Below are experts of layer 8 (counted from 0) of a mixture-of-experts language model. Rows are named router (the router's row for the expert), gate (a neuron's input weights, with its number), up (a neuron's input weights, with its number) and show model dimensions 0-127. Each number is 50 + 12 x the weight over its row's rms, rounded and kept within 0 to 99.
After each expert's rows: a language model's description of what the expert responds to. This comes from a sample of Wikipedia text that the model never trained on.

# expert 6
router:57 58 58 68 60 54 47 39 68 50 61 44 48 34 64 49 65 57 28 52 59 46 51 51 30 44 77 38 60 65 85 51 35 60 46 60 40 32 50 68 39 35 30 53 48 50 68 71 49 53 29 42 50 39 64 49 60 39 41 47 50 51 52 65 69 64 61 49 54 40 34 45 38 55 44 56 43 48 36 44 48 38 24 86 50 53 55 72 68 54 50 41 37 39 42 32 36 49 68 54 59 56 36 59 69 42 56 54 38 58 43 55 47 42 36 52 50 53 65 46 65 65 28 46 70 44 44 57
gate0:48 53 46 54 47 61 55 50 41 52 45 56 63 46 48 48 49 51 27 74 40 55 71 53 50 35 68 64 61 46 62 56 55 60 49 26 35 62 24 52 63 41 57 47 37 77 59 27 47 47 50 56 69 46 44 45 53 50 43 34 49 72 52 50 39 55 68 55 25 79 60 38 37 36 54 44 52 75 51 49 54 58 55 46 64 38 47 43 38 60 51 38 44 14 51 41 50 41 62 51 45 40 46 38 32 39 43 38 33 59 52 46 58 59 37 42 78 49 54 83 64 53 69 66 49 41 45 48
up0:40 48 45 71 66 46 35 48 40 44 34 47 38 58 57 55 40 56 54 45 56 43 39 35 58 54 40 44 67 50 13 64 43 49 25 63 51 37 46 46 43 54 57 48 42 48 49 40 55 59 49 35 35 51 57 32 35 34 46 44 62 46 37 77 31 65 29 58 44 45 27 43 54 40 30 46 30 56 33 57 45 58 37 45 48 53 58 60 61 35 57 52 39 56 53 52 57 48 32 37 51 68 46 61 47 65 50 42 79 46 76 68 63 30 35 67 40 21 48 50 65 57 36 44 50 43 69 58
gate1:68 63 54 54 37 46 75 51 48 55 54 43 42 49 63 44 59 34 51 55 54 48 40 49 89 51 47 71 67 62 55 60 44 61 40 46 56 52 45 71 41 39 39 30 49 52 41 42 34 61 61 56 48 34 48 35 47 56 52 40 46 40 68 52 45 57 53 73 59 49 43 39 34 37 51 57 57 56 49 52 70 42 44 75 44 28 42 41 54 69 76 42 42 27 26 23 49 53 53 58 39 58 70 40 54 40 52 50 36 53 54 37 58 18 47 35 64 51 39 52 59 73 34 58 36 44 62 66
up1:49 51 80 56 26 50 37 43 44 39 34 48 36 49 45 48 58 53 62 32 37 47 56 69 56 36 46 47 49 55 49 33 47 43 44 45 46 34 51 62 52 72 57 56 33 56 87 44 24 29 48 59 54 51 56 44 42 23 49 54 26 64 54 43 53 56 58 57 46 46 48 57 45 52 59 56 44 72 46 49 54 49 49 60 47 48 40 31 51 51 38 53 59 42 51 43 70 32 45 57 52 57 54 62 37 40 50 21 49 31 21 80 46 59 62 61 52 58 57 43 56 44 54 41 81 41 74 64
gate2:52 43 71 56 46 49 60 56 46 71 51 59 40 36 63 52 45 10 38 38 45 50 56 48 38 63 49 58 63 59 77 42 53 40 46 30 40 34 45 60 50 52 43 53 54 39 72 30 64 54 35 61 43 54 47 60 64 46 51 71 67 66 80 55 70 71 42 54 55 51 53 45 43 32 56 32 31 69 26 37 42 49 46 39 52 56 59 56 63 48 46 59 46 66 46 43 40 45 59 50 40 64 56 52 56 36 78 55 78 54 33 34 50 59 47 41 52 57 48 51 66 62 50 40 59 43 33 60
up2:44 40 76 64 47 66 41 51 50 70 43 44 92 49 43 44 45 65 42 36 45 74 51 47 34 48 43 47 52 49 57 38 55 56 44 58 80 72 38 44 40 43 57 38 31 59 60 57 82 53 56 57 65 73 69 61 51 63 71 54 48 58 44 62 48 62 43 48 38 59 52 51 46 49 57 38 45 50 47 51 31 44 59 42 71 66 49 56 58 40 51 52 35 71 48 45 39 37 67 47 54 49 22 45 60 48 55 42 70 63 49 62 68 43 42 48 45 41 56 39 35 33 43 31 60 55 50 69
gate3:50 54 54 76 68 49 62 56 26 65 68 53 51 61 36 63 56 39 50 47 53 45 56 47 48 36 58 54 84 65 59 26 32 48 65 56 63 35 55 36 39 52 58 23 46 31 55 46 43 31 41 42 66 73 56 57 57 54 39 74 45 65 40 56 67 47 53 60 58 70 47 49 42 41 64 40 52 41 38 49 65 63 28 44 26 49 48 52 53 59 39 45 56 48 45 51 44 26 70 57 59 32 42 55 68 47 65 76 29 56 52 52 59 42 55 61 48 47 54 54 50 74 37 39 45 37 57 52
up3:36 51 60 50 45 46 41 48 61 53 45 55 66 57 40 30 31 56 40 54 33 38 58 41 73 51 69 64 32 60 82 60 49 75 27 56 57 58 43 45 46 39 35 56 66 54 53 40 63 69 61 62 56 45 52 64 54 61 42 28 28 52 47 46 58 58 31 46 60 37 76 48 48 47 63 72 42 50 52 39 45 52 65 30 52 35 39 57 33 60 52 64 38 52 48 42 47 70 46 57 44 50 57 33 39 58 74 38 42 64 38 49 55 36 65 26 46 35 62 49 60 44 37 66 46 47 62 31
Short consonant-led pieces inside compound words and place or proper names, such as Iron-he-art, Win-che-ster, cot-ton, Stuttg-art.

# expert 35
router:59 37 40 79 31 47 54 30 27 50 46 44 56 58 37 42 58 31 39 39 47 40 49 43 51 59 56 30 36 37 35 76 50 54 40 49 56 43 46 71 63 48 63 65 68 61 49 54 56 51 53 53 57 56 63 41 60 44 39 36 69 43 42 55 72 58 44 38 62 62 69 42 46 63 50 39 54 48 33 61 54 59 41 69 67 50 44 50 48 44 42 80 60 22 50 46 46 40 42 64 60 38 18 58 65 47 61 45 67 56 41 67 61 61 47 64 68 66 43 42 43 68 71 56 50 40 63 47
gate3:35 64 52 39 49 34 51 51 40 36 54 33 38 62 78 59 58 64 51 56 73 49 80 59 57 55 51 45 43 66 26 37 48 56 43 46 49 58 54 35 49 27 60 48 53 45 53 39 41 64 65 53 47 79 39 25 41 65 56 39 40 54 72 35 32 44 44 64 45 62 55 54 58 61 47 48 37 52 40 48 49 36 68 61 37 37 16 49 45 60 43 49 18 72 37 38 44 56 53 35 45 49 56 50 69 48 39 44 39 56 59 50 64 63 57 53 60 43 45 60 34 64 50 63 44 58 51 71
up3:48 24 32 45 55 53 57 54 60 70 41 60 72 46 25 44 33 32 51 46 22 45 22 41 52 46 27 49 69 34 76 52 44 39 59 57 50 38 47 77 39 64 42 65 53 42 55 63 57 49 25 51 55 46 58 76 62 38 54 59 47 48 39 55 75 54 68 59 59 37 56 49 29 44 42 45 65 44 67 48 58 49 35 52 59 47 56 45 50 33 49 49 67 40 66 56 52 33 55 57 57 47 57 60 34 50 62 53 65 61 53 42 35 26 44 56 51 67 41 44 62 40 43 35 53 51 56 35
gate4:61 35 50 46 40 55 47 44 51 35 36 52 65 62 46 50 71 60 86 38 61 41 64 70 45 60 37 48 49 75 58 57 42 60 47 52 46 42 42 63 51 42 46 56 48 52 77 76 21 31 36 62 50 32 67 58 55 52 71 40 58 49 61 47 23 63 54 34 53 51 47 44 59 64 56 42 44 59 67 33 43 54 38 57 46 69 65 64 62 35 74 46 46 58 42 42 49 56 50 46 40 58 52 62 50 64 37 41 17 36 70 61 46 48 40 55 63 39 54 48 48 51 48 39 49 59 65 36
up4:37 26 66 42 60 40 59 72 61 60 52 68 49 61 60 43 60 32 62 55 45 24 49 44 42 46 71 31 45 53 57 63 53 43 39 45 57 38 30 40 39 58 38 58 42 62 64 54 43 43 55 36 56 50 63 72 45 43 61 37 38 38 62 58 64 65 47 47 35 29 43 60 32 54 56 67 64 43 64 54 43 57 41 39 62 51 56 52 68 47 68 50 41 56 41 41 45 75 52 48 52 41 50 71 66 39 70 27 75 64 43 60 33 71 33 40 53 63 51 55 54 56 50 30 69 50 58 67
gate5:39 61 54 25 45 56 45 56 66 66 60 48 52 48 68 33 45 61 35 55 37 32 71 46 51 62 42 73 55 48 54 46 46 60 48 32 39 64 34 61 54 56 43 66 51 33 48 53 48 60 30 73 61 63 52 56 48 32 44 79 50 72 65 47 51 55 35 64 51 58 45 50 49 56 71 61 55 71 66 57 57 54 56 41 49 45 50 77 46 46 59 47 31 36 58 72 58 32 47 47 19 63 47 58 34 59 70 54 55 76 23 56 62 46 58 50 52 52 55 44 41 51 56 52 57 57 27 38
up5:50 68 68 61 59 58 52 61 37 31 52 53 46 45 49 53 62 56 70 43 58 54 35 37 62 67 57 33 56 54 53 40 47 47 44 68 54 46 54 38 57 19 41 42 63 48 48 61 60 25 49 37 48 49 30 54 48 68 68 38 35 29 52 46 29 55 51 40 49 54 44 49 52 40 27 52 50 35 42 58 52 41 32 65 49 54 39 39 47 79 76 71 35 54 30 24 48 55 52 63 66 53 52 45 53 61 43 43 57 41 55 30 37 49 28 41 42 41 58 26 58 61 33 65 44 71 61 52
gate6:52 54 57 65 38 39 57 62 59 39 48 54 28 72 53 36 46 65 65 58 39 39 55 56 54 55 54 69 47 55 49 68 35 53 62 57 44 67 43 35 61 49 52 48 70 55 56 35 58 49 47 70 64 57 48 49 37 63 49 74 28 44 33 41 41 41 65 34 74 68 64 40 41 40 42 65 53 51 45 37 58 42 45 66 41 39 53 76 60 15 52 47 53 50 54 59 46 67 48 52 54 44 53 42 53 34 53 67 76 44 72 68 50 72 55 50 56 55 47 67 57 45 48 64 31 69 73 62
up6:59 41 51 59 37 41 49 66 67 62 42 53 50 59 24 57 65 56 55 52 28 39 33 30 60 63 69 57 40 57 58 38 44 57 57 43 57 57 73 38 71 81 37 60 34 52 70 54 45 66 63 56 70 47 58 42 36 63 63 62 36 49 43 43 43 42 44 33 54 71 60 48 48 53 55 57 37 60 40 59 54 66 36 62 54 55 38 53 52 61 65 48 52 68 63 58 53 38 43 59 57 52 57 36 40 43 49 67 60 38 66 40 63 59 73 41 35 60 75 52 37 44 40 40 36 59 80 36
Punctuation that opens quotes, lists or asides, such as ellipses in quoted speech, colons before lists, opening parentheses, quote marks, dashes.

# expert 37
router:60 71 39 54 44 39 54 45 61 42 53 55 32 40 48 42 43 27 60 31 43 60 40 64 63 50 38 36 65 71 52 56 70 41 50 42 47 31 41 35 26 35 49 62 34 60 64 60 55 41 57 42 29 50 53 57 61 51 39 56 65 67 49 60 42 74 50 57 67 44 66 51 44 53 48 48 31 64 59 33 57 36 48 42 59 58 43 65 40 55 28 40 77 60 54 41 63 74 50 38 55 53 72 57 37 50 46 48 32 45 71 68 45 24 49 45 47 43 33 48 41 39 46 38 49 65 27 63
gate0:57 48 38 54 35 51 70 34 52 58 64 48 43 54 56 31 40 38 47 39 59 50 46 51 49 28 42 65 53 63 61 55 60 53 65 39 77 23 51 48 45 54 47 58 52 47 54 49 55 38 66 58 65 30 69 53 37 56 44 41 57 61 46 45 71 71 41 55 62 59 54 30 36 52 69 52 62 32 37 48 56 60 42 25 54 48 64 52 54 53 41 19 51 35 52 38 41 49 70 39 62 55 27 13 34 44 52 45 48 50 42 46 44 40 35 44 38 35 39 50 68 21 33 52 51 45 54 40
up0:21 59 50 62 52 25 42 43 19 54 41 67 57 58 45 47 53 66 74 38 51 66 65 33 46 50 49 51 69 40 37 57 39 67 48 43 64 51 52 60 69 49 41 47 50 43 47 45 75 35 46 63 56 65 43 49 85 53 64 36 62 70 55 39 56 60 58 32 63 61 24 63 56 63 43 64 51 62 64 55 55 39 35 56 41 25 54 61 59 49 46 70 53 54 48 57 43 74 55 65 56 40 54 45 41 55 71 52 54 62 53 42 48 43 43 63 43 58 75 68 52 59 42 56 46 45 61 47
gate1:47 47 64 53 70 56 31 49 46 35 58 43 49 60 52 58 35 48 46 66 38 53 41 70 27 38 48 46 54 57 50 46 60 32 32 47 60 49 53 65 44 71 41 69 42 51 42 62 46 51 49 56 38 34 31 41 43 60 40 53 42 39 35 56 32 48 54 52 56 48 58 68 23 65 23 58 64 64 44 41 35 48 32 52 45 42 57 42 49 54 30 48 49 55 51 34 51 36 61 56 60 45 40 41 55 58 73 75 76 45 38 52 33 62 49 29 38 38 48 63 30 84 39 64 51 50 37 28
up1:62 64 38 74 33 49 81 43 62 73 53 66 67 42 45 37 42 41 40 49 60 55 72 37 66 34 45 58 43 43 49 47 54 60 59 38 50 65 34 48 46 40 48 58 56 49 58 33 65 44 46 30 37 67 65 43 75 37 62 50 33 54 55 38 51 53 26 44 29 50 41 46 51 29 67 60 50 52 44 57 54 47 64 45 23 49 39 53 62 33 67 55 67 40 50 46 59 79 45 34 54 50 57 53 43 28 39 38 52 59 55 44 42 37 50 57 67 47 52 51 63 35 65 40 43 55 58 74
gate2:62 39 50 61 51 55 59 75 54 45 64 63 60 69 36 55 46 49 60 47 69 47 26 56 40 54 62 37 43 49 61 49 52 63 54 53 48 54 45 37 41 35 55 42 68 65 61 29 30 28 42 43 22 45 52 24 59 64 60 40 71 51 39 61 28 39 46 53 68 56 46 46 39 39 44 69 50 60 74 61 42 50 53 33 34 29 60 50 39 47 52 44 47 59 49 59 43 48 42 64 47 54 34 38 51 67 45 38 44 63 53 21 65 30 61 30 62 63 42 62 47 30 55 49 46 48 25 53
up2:41 54 48 64 31 48 44 19 67 45 62 82 26 69 68 60 42 44 59 66 29 35 59 52 67 42 50 40 41 61 50 67 46 54 59 42 40 69 54 28 51 56 51 52 58 66 50 46 71 45 49 40 39 54 36 47 45 53 60 53 54 52 49 66 62 42 61 64 47 34 48 38 54 52 39 55 52 57 42 44 46 50 60 48 66 20 21 57 48 37 65 48 36 40 40 70 52 80 48 47 29 49 43 48 65 46 35 52 56 52 59 15 48 40 46 59 42 64 47 59 47 65 56 38 59 42 54 46
gate3:44 52 45 40 62 43 44 62 54 53 46 58 67 24 61 20 48 43 43 56 48 56 40 57 45 46 55 45 29 63 60 40 44 45 48 77 46 53 31 40 47 52 26 38 53 39 57 53 43 36 69 67 59 52 44 54 42 62 41 21 49 52 50 54 44 52 21 59 44 49 35 46 45 44 36 54 54 42 46 62 60 71 47 58 47 63 44 58 77 54 44 75 67 44 55 50 28 53 54 48 54 46 62 51 22 45 49 37 43 45 60 69 17 46 36 72 65 55 67 46 25 53 35 57 43 53 43 34
up3:55 37 59 58 69 53 57 68 36 54 55 63 27 30 65 41 47 42 37 44 50 45 35 65 39 37 39 50 31 35 46 53 52 45 44 38 36 66 45 67 53 83 42 51 45 57 70 37 67 60 44 55 65 38 47 57 50 59 46 34 74 53 70 32 54 75 59 54 56 38 36 41 69 53 46 44 79 38 46 51 81 67 53 47 31 54 64 57 56 56 32 32 48 54 52 65 40 45 59 35 42 35 40 63 50 52 48 54 33 58 54 40 38 40 44 45 52 65 53 48 40 54 45 54 69 56 57 28
Suffix pieces -ic, -ical, -ian, -ist, -ism ending a word stem, e.g. Graph-ic, Neoclass-ical, Cisterc-ian.

# expert 44
router:46 63 62 78 52 69 61 65 38 78 29 54 52 46 61 33 49 46 50 40 49 58 59 55 63 49 46 62 37 37 42 39 52 50 57 67 31 49 54 41 65 49 47 41 47 36 58 43 47 21 53 41 42 52 41 68 50 63 56 55 46 34 47 43 60 49 37 75 56 38 35 32 32 57 38 54 40 72 56 35 48 42 57 52 60 27 59 36 57 53 39 58 48 61 42 29 36 62 60 52 62 62 70 36 69 79 72 45 57 71 53 56 55 48 52 43 51 65 50 51 29 66 70 32 49 58 47 59
gate0:33 64 64 62 59 34 32 38 46 27 47 48 61 50 41 70 36 54 51 52 15 55 52 26 52 63 60 64 32 58 33 26 44 47 41 68 39 50 61 54 34 56 33 43 42 38 29 50 45 58 37 61 69 62 38 33 41 51 42 59 44 57 36 66 33 60 80 56 77 44 53 50 38 66 62 65 52 57 56 46 58 70 51 31 55 43 55 33 49 43 56 46 33 57 53 63 27 49 49 38 53 41 48 57 63 50 32 36 56 59 53 51 70 56 45 49 57 44 63 40 63 56 38 63 51 47 56 44
up0:65 30 56 51 48 48 43 59 42 66 37 55 40 48 42 59 67 47 44 55 66 55 57 61 27 38 50 40 55 36 49 49 54 54 43 48 50 42 26 32 62 32 75 67 56 72 35 53 71 62 54 39 38 47 58 71 51 65 48 47 57 42 65 51 58 34 54 48 66 36 39 68 62 37 57 42 59 54 63 34 58 54 57 60 49 61 37 45 48 47 42 69 42 46 59 66 62 50 52 70 35 50 62 53 41 61 45 23 72 65 47 50 29 76 62 58 28 71 47 46 80 69 53 53 58 56 55 53
gate1:46 59 45 44 35 60 45 36 55 48 61 40 52 56 30 40 54 39 48 59 15 57 62 59 48 46 55 50 46 43 31 35 69 37 53 55 53 70 28 48 60 48 57 69 50 47 62 42 46 34 48 53 62 57 57 60 50 32 46 47 57 69 37 38 53 66 26 38 39 55 39 57 39 33 48 58 53 49 55 32 62 44 64 46 45 59 46 58 76 41 52 46 75 55 65 72 35 38 57 36 58 51 61 55 35 51 59 61 48 70 69 55 91 69 44 42 76 59 52 50 47 43 69 48 52 66 53 42
up1:66 52 58 64 54 28 59 74 54 43 52 60 36 40 66 48 44 54 53 31 69 52 62 54 44 51 59 48 46 64 70 65 42 54 43 64 58 51 57 44 52 55 58 38 49 52 42 55 53 68 72 47 51 54 45 38 45 59 62 67 62 42 47 63 53 38 69 74 61 36 70 48 70 59 44 47 42 57 56 61 31 55 46 52 56 56 67 57 27 63 48 55 40 42 49 32 56 56 56 62 34 55 48 26 45 36 48 36 76 36 37 45 16 50 78 57 38 50 46 30 49 47 44 46 56 19 51 72
gate2:32 58 45 71 67 30 48 22 34 63 53 59 69 57 61 47 51 47 40 34 48 42 33 67 43 64 27 59 72 66 63 53 39 36 63 29 45 49 52 57 43 52 40 47 60 43 77 54 52 48 52 40 51 58 44 56 33 54 45 27 41 33 44 56 49 68 40 54 58 55 58 44 50 33 60 48 71 61 62 39 60 40 60 54 45 49 58 33 69 57 41 70 46 50 33 37 49 50 65 39 80 46 42 47 30 56 65 47 54 33 58 49 45 38 68 56 50 48 28 65 47 38 22 51 50 61 48 59
up2:48 56 34 33 30 72 45 49 51 57 44 36 43 40 46 44 57 55 60 57 67 63 35 29 35 56 43 39 50 54 54 66 61 52 58 60 56 75 49 53 61 59 52 46 44 26 42 32 51 52 45 51 46 33 31 51 51 38 40 80 48 53 62 42 24 62 44 34 49 48 17 58 45 34 59 32 49 46 57 65 57 66 46 42 65 33 47 64 50 24 55 47 63 56 62 55 58 50 58 40 43 55 56 61 57 33 33 64 25 69 53 36 48 53 46 23 54 56 53 45 36 60 59 66 69 38 45 34
gate3:49 50 45 43 59 39 67 50 40 46 47 42 50 47 45 45 70 56 45 41 43 35 64 36 57 51 31 45 33 37 41 58 73 48 75 52 43 42 39 62 57 62 45 47 47 43 47 55 43 38 57 39 34 48 72 44 52 66 50 53 46 51 66 34 63 25 52 54 47 48 30 53 33 48 38 52 28 61 39 55 32 34 35 81 58 63 24 26 44 37 51 60 69 50 42 54 65 40 45 44 74 43 63 50 45 60 42 36 64 64 39 39 46 58 23 63 29 38 41 44 50 45 61 47 47 34 78 57
up3:43 50 32 59 67 40 69 49 57 55 67 42 51 42 53 63 69 51 58 35 56 40 58 35 44 50 15 49 24 45 38 62 54 40 75 58 26 35 43 58 59 60 25 44 50 34 45 33 60 47 56 35 42 40 79 54 64 63 55 55 30 40 67 35 62 24 64 50 45 42 48 50 44 62 45 53 36 39 35 55 35 34 45 72 68 54 41 41 40 31 52 53 65 48 36 60 62 38 60 55 67 44 51 44 51 58 40 57 44 60 53 52 38 54 32 45 41 47 34 62 52 51 47 60 61 33 63 54
Pipe separators or semicolons in numeric table rows, after vote totals, ranks or statistics cells, as in Total votes | and Career |.

# expert 4
router:53 45 51 29 43 68 61 52 71 25 24 55 61 55 47 35 63 53 36 55 43 45 54 63 31 63 43 40 60 89 48 49 26 56 45 53 38 38 41 45 42 33 40 51 45 48 45 66 64 23 20 46 30 70 72 42 28 54 39 66 43 37 62 40 47 48 56 46 42 64 58 56 25 53 51 54 52 45 49 47 36 47 59 44 53 48 63 46 49 52 42 40 72 62 52 43 62 46 36 47 61 40 55 55 54 64 53 37 51 57 66 46 48 38 52 36 48 67 54 46 33 51 31 51 57 62 74 41
gate3:39 56 54 43 51 65 92 51 45 59 38 50 54 62 46 34 54 48 44 43 50 57 41 36 29 67 36 59 51 57 52 52 42 33 44 43 31 45 46 28 34 46 41 65 39 56 56 59 41 30 54 45 46 50 49 37 37 64 53 51 50 46 42 54 49 39 42 58 39 40 60 40 53 41 44 43 53 62 48 35 66 51 52 62 49 59 36 60 38 48 34 69 60 22 41 57 52 27 32 54 65 27 53 34 59 62 44 24 71 61 44 43 51 55 43 49 65 46 49 68 47 15 44 56 82 48 36 66
up3:43 41 43 61 53 45 26 38 42 39 65 51 60 66 29 49 43 66 52 69 53 54 34 53 47 61 45 54 49 68 50 64 49 41 65 42 49 60 50 67 48 70 49 65 54 35 74 67 39 50 43 62 44 23 83 58 41 60 46 72 45 45 40 62 59 42 49 34 52 68 62 42 53 61 51 42 57 29 40 43 44 48 43 53 71 49 41 64 56 53 38 55 72 29 32 45 39 47 64 44 52 48 68 30 64 54 75 40 66 40 40 48 47 34 50 56 52 53 45 73 55 40 71 34 51 58 44 73
gate4:44 51 63 40 39 66 74 54 57 31 52 54 70 42 51 48 49 40 58 50 59 28 69 60 57 38 74 51 45 58 74 35 53 51 50 30 56 50 27 57 45 25 41 41 44 67 64 60 63 47 52 56 47 50 62 43 57 17 72 30 49 46 52 41 54 47 39 47 48 52 48 58 40 60 44 56 32 41 52 50 61 69 49 46 43 48 45 52 42 49 31 46 75 48 49 24 51 54 52 40 28 57 32 41 47 51 51 50 30 35 58 42 58 35 71 53 78 46 34 56 35 45 48 31 69 34 48 34
up4:57 66 18 54 28 51 31 53 36 67 44 58 46 71 40 39 53 50 48 42 32 40 36 32 62 66 66 44 55 37 40 40 45 61 57 52 52 50 64 53 72 65 59 52 48 43 37 42 40 77 59 41 48 44 57 73 51 58 43 54 51 52 42 64 57 40 70 57 37 59 45 61 65 54 68 37 53 63 63 38 47 47 35 68 43 51 47 50 47 47 72 46 27 73 60 53 60 40 58 64 69 25 55 71 50 57 46 52 68 57 34 74 52 32 46 46 40 60 58 70 69 51 38 47 43 56 46 47
gate5:60 32 53 36 59 25 39 47 64 45 40 63 33 56 51 55 50 28 28 72 46 28 50 24 48 41 57 32 41 35 65 43 34 36 60 46 54 71 61 53 42 76 41 59 54 51 57 65 36 54 52 59 43 33 47 27 74 41 44 62 47 48 40 49 39 51 34 55 54 39 51 37 32 35 55 50 34 72 42 40 34 34 54 65 69 46 62 42 59 51 59 42 49 55 45 51 58 52 46 31 50 62 28 48 52 70 51 36 54 49 30 51 35 39 66 52 66 53 56 66 42 42 59 41 40 37 54 71
up5:58 50 58 45 50 37 47 65 52 47 42 59 24 52 25 53 48 26 64 77 42 36 71 45 38 51 58 52 58 56 64 51 40 56 47 38 50 60 66 34 39 55 30 73 55 46 31 58 46 62 32 56 36 44 58 24 69 34 48 58 50 50 41 69 54 39 42 57 55 55 42 42 28 66 42 45 58 72 19 49 56 58 65 51 42 40 64 46 62 46 60 42 69 53 52 57 63 63 45 26 46 54 32 44 49 38 65 41 65 52 44 65 39 63 59 62 74 59 52 58 31 39 50 58 53 60 60 66
gate6:50 43 69 36 30 42 64 53 71 73 42 51 45 42 47 30 71 74 31 40 52 34 42 57 52 61 53 58 40 47 45 45 55 39 40 77 65 55 57 56 21 43 68 28 47 35 57 65 46 53 55 48 45 60 58 62 38 49 43 52 55 46 51 53 70 44 60 37 71 52 54 51 48 41 40 36 65 72 69 60 47 54 52 41 62 41 43 50 51 62 69 78 38 56 51 38 51 74 48 44 45 35 59 74 53 39 73 49 54 46 63 57 45 40 53 62 42 63 56 50 59 33 63 61 57 72 49 67
up6:50 50 42 50 60 51 44 42 49 50 41 51 70 32 51 58 17 59 49 38 43 54 44 42 66 20 62 44 41 49 55 60 54 42 77 45 26 50 55 36 48 66 65 54 41 45 63 56 52 58 51 43 62 52 57 38 41 37 45 33 32 63 40 60 35 52 47 44 74 48 61 45 64 55 44 46 42 48 39 29 44 53 51 28 47 46 49 53 45 53 38 17 27 44 45 47 45 49 56 56 62 66 73 47 69 52 36 36 50 44 65 52 23 52 54 49 26 64 55 45 61 33 64 40 28 57 22 37
Middle and final pieces of non-English proper names, often Spanish, Portuguese, Slavic or Indian, in tables and lists, e.g. Palme-ir-as, Valder-r-ama, Cuiab-á.

# expert 14
router:55 51 55 82 42 50 52 70 45 82 33 53 51 48 25 53 48 21 41 63 58 49 63 77 31 48 49 68 53 54 52 49 39 26 38 70 52 59 50 57 60 47 52 51 46 43 50 46 54 35 51 54 37 51 63 59 57 52 43 55 55 25 59 46 69 48 50 66 64 49 51 55 22 49 39 47 27 68 39 39 39 62 37 68 50 53 45 48 50 70 47 49 47 60 44 41 43 41 35 60 68 67 62 56 37 68 51 26 57 55 60 49 50 59 60 71 42 66 43 38 36 49 65 30 42 61 62 50
gate0:36 44 60 57 66 41 52 55 50 44 47 69 37 42 89 50 50 37 36 66 36 56 49 29 58 65 52 57 58 28 65 63 59 66 74 58 56 61 67 46 56 65 54 33 33 35 66 46 36 46 44 48 50 39 43 52 49 53 36 41 55 23 52 72 22 53 42 57 47 45 62 60 57 24 54 55 48 32 59 70 34 50 59 42 45 51 33 38 44 45 31 47 45 47 47 67 48 58 66 46 71 28 33 49 50 51 44 52 47 40 49 57 50 57 44 23 45 64 66 44 35 51 48 49 65 50 62 63
up0:59 73 50 57 27 40 35 43 48 63 59 38 65 54 30 36 52 65 49 31 50 57 47 65 54 43 52 29 59 84 40 39 52 30 30 41 66 53 37 61 49 45 32 68 70 61 30 46 58 49 51 43 41 75 58 40 55 47 59 54 45 73 46 50 77 62 69 51 57 56 49 48 47 68 31 62 61 66 68 38 45 45 34 57 51 44 59 70 60 56 55 41 54 62 60 38 51 40 41 42 37 78 57 46 38 45 47 43 45 66 37 30 50 48 50 62 54 43 38 50 66 44 54 53 35 51 40 35
gate1:57 50 53 65 54 59 43 60 58 56 61 46 46 50 37 60 53 56 59 54 47 36 36 39 45 61 53 57 44 64 53 65 43 51 28 53 52 50 66 54 58 49 54 23 16 26 47 38 51 55 46 46 41 49 17 51 61 49 51 46 54 55 36 56 43 65 38 65 22 31 46 62 38 58 50 65 57 37 58 53 77 44 55 46 62 40 54 61 69 40 58 58 34 46 58 53 53 28 66 60 51 11 25 59 50 47 35 55 42 47 19 47 70 44 38 40 58 63 66 52 54 46 52 46 57 42 64 64
up1:39 46 59 39 60 27 48 29 55 53 42 51 53 40 50 42 49 62 38 59 41 52 42 59 48 46 39 53 45 55 58 36 46 58 60 45 46 35 32 57 56 29 59 62 84 65 66 66 27 45 35 58 58 48 63 54 33 50 48 66 48 56 38 42 41 40 41 41 51 81 66 33 60 42 23 38 51 63 36 43 31 58 59 60 44 35 50 33 24 61 38 30 29 59 38 53 47 65 45 47 54 77 76 57 50 59 69 51 48 51 60 41 41 51 53 63 37 32 43 50 53 47 38 35 35 54 41 53
gate2:35 55 41 46 58 54 37 41 62 44 71 59 36 42 56 33 36 53 47 54 27 77 65 51 61 59 45 51 61 34 36 42 59 65 62 36 44 56 66 59 68 63 37 78 50 58 55 50 54 46 48 47 38 79 27 61 26 60 48 30 27 49 46 60 36 60 42 59 58 37 53 50 54 44 28 59 79 43 43 47 36 53 67 46 49 49 33 65 48 25 46 45 58 54 64 66 51 35 59 47 63 40 46 47 58 70 34 50 52 63 59 55 41 66 30 63 55 43 42 62 57 52 42 56 51 62 33 57
up2:28 61 55 52 67 74 50 42 49 51 63 73 35 60 41 30 48 43 61 47 73 64 60 43 63 43 57 61 56 41 58 47 49 65 46 47 42 61 49 54 46 56 36 58 57 61 70 49 38 43 62 52 53 53 24 53 48 64 62 35 32 42 56 43 40 32 28 66 60 34 64 51 55 44 41 52 66 53 38 45 31 72 63 31 47 52 55 69 66 51 59 45 40 74 44 37 36 35 46 51 62 49 65 55 70 46 46 58 71 55 63 53 32 47 24 72 63 53 61 56 76 44 45 55 45 55 66 64
gate3:49 62 54 67 34 61 52 50 19 64 43 54 64 48 36 52 65 31 40 58 50 49 52 50 82 42 44 55 42 61 43 44 33 78 46 33 58 43 63 48 49 62 44 56 26 43 46 37 66 59 56 66 67 60 35 38 61 30 41 33 46 47 52 52 49 70 50 62 48 45 44 50 64 38 47 58 49 23 48 46 35 24 62 41 66 37 53 61 47 58 58 56 61 47 51 48 43 62 35 60 56 53 44 29 54 37 47 38 38 65 39 48 33 41 58 58 57 31 50 82 51 56 37 72 58 49 40 69
up3:41 43 48 54 49 57 56 47 45 57 36 57 48 52 29 58 66 44 30 45 51 46 45 61 72 47 44 26 33 67 49 45 35 60 42 45 50 22 52 48 52 51 53 60 32 69 67 57 73 57 98 63 70 47 46 61 37 39 48 52 67 49 55 41 37 43 55 68 47 32 42 47 39 58 39 53 44 43 37 62 43 10 51 25 59 29 53 55 40 55 48 54 45 56 37 38 41 45 42 56 39 55 41 39 56 49 43 34 50 61 42 37 51 52 39 57 48 36 60 75 35 46 41 53 36 40 45 63
Pipe separators, sometimes semicolons, placed right after a text entry (a name, team or place) in table rows of results and succession boxes.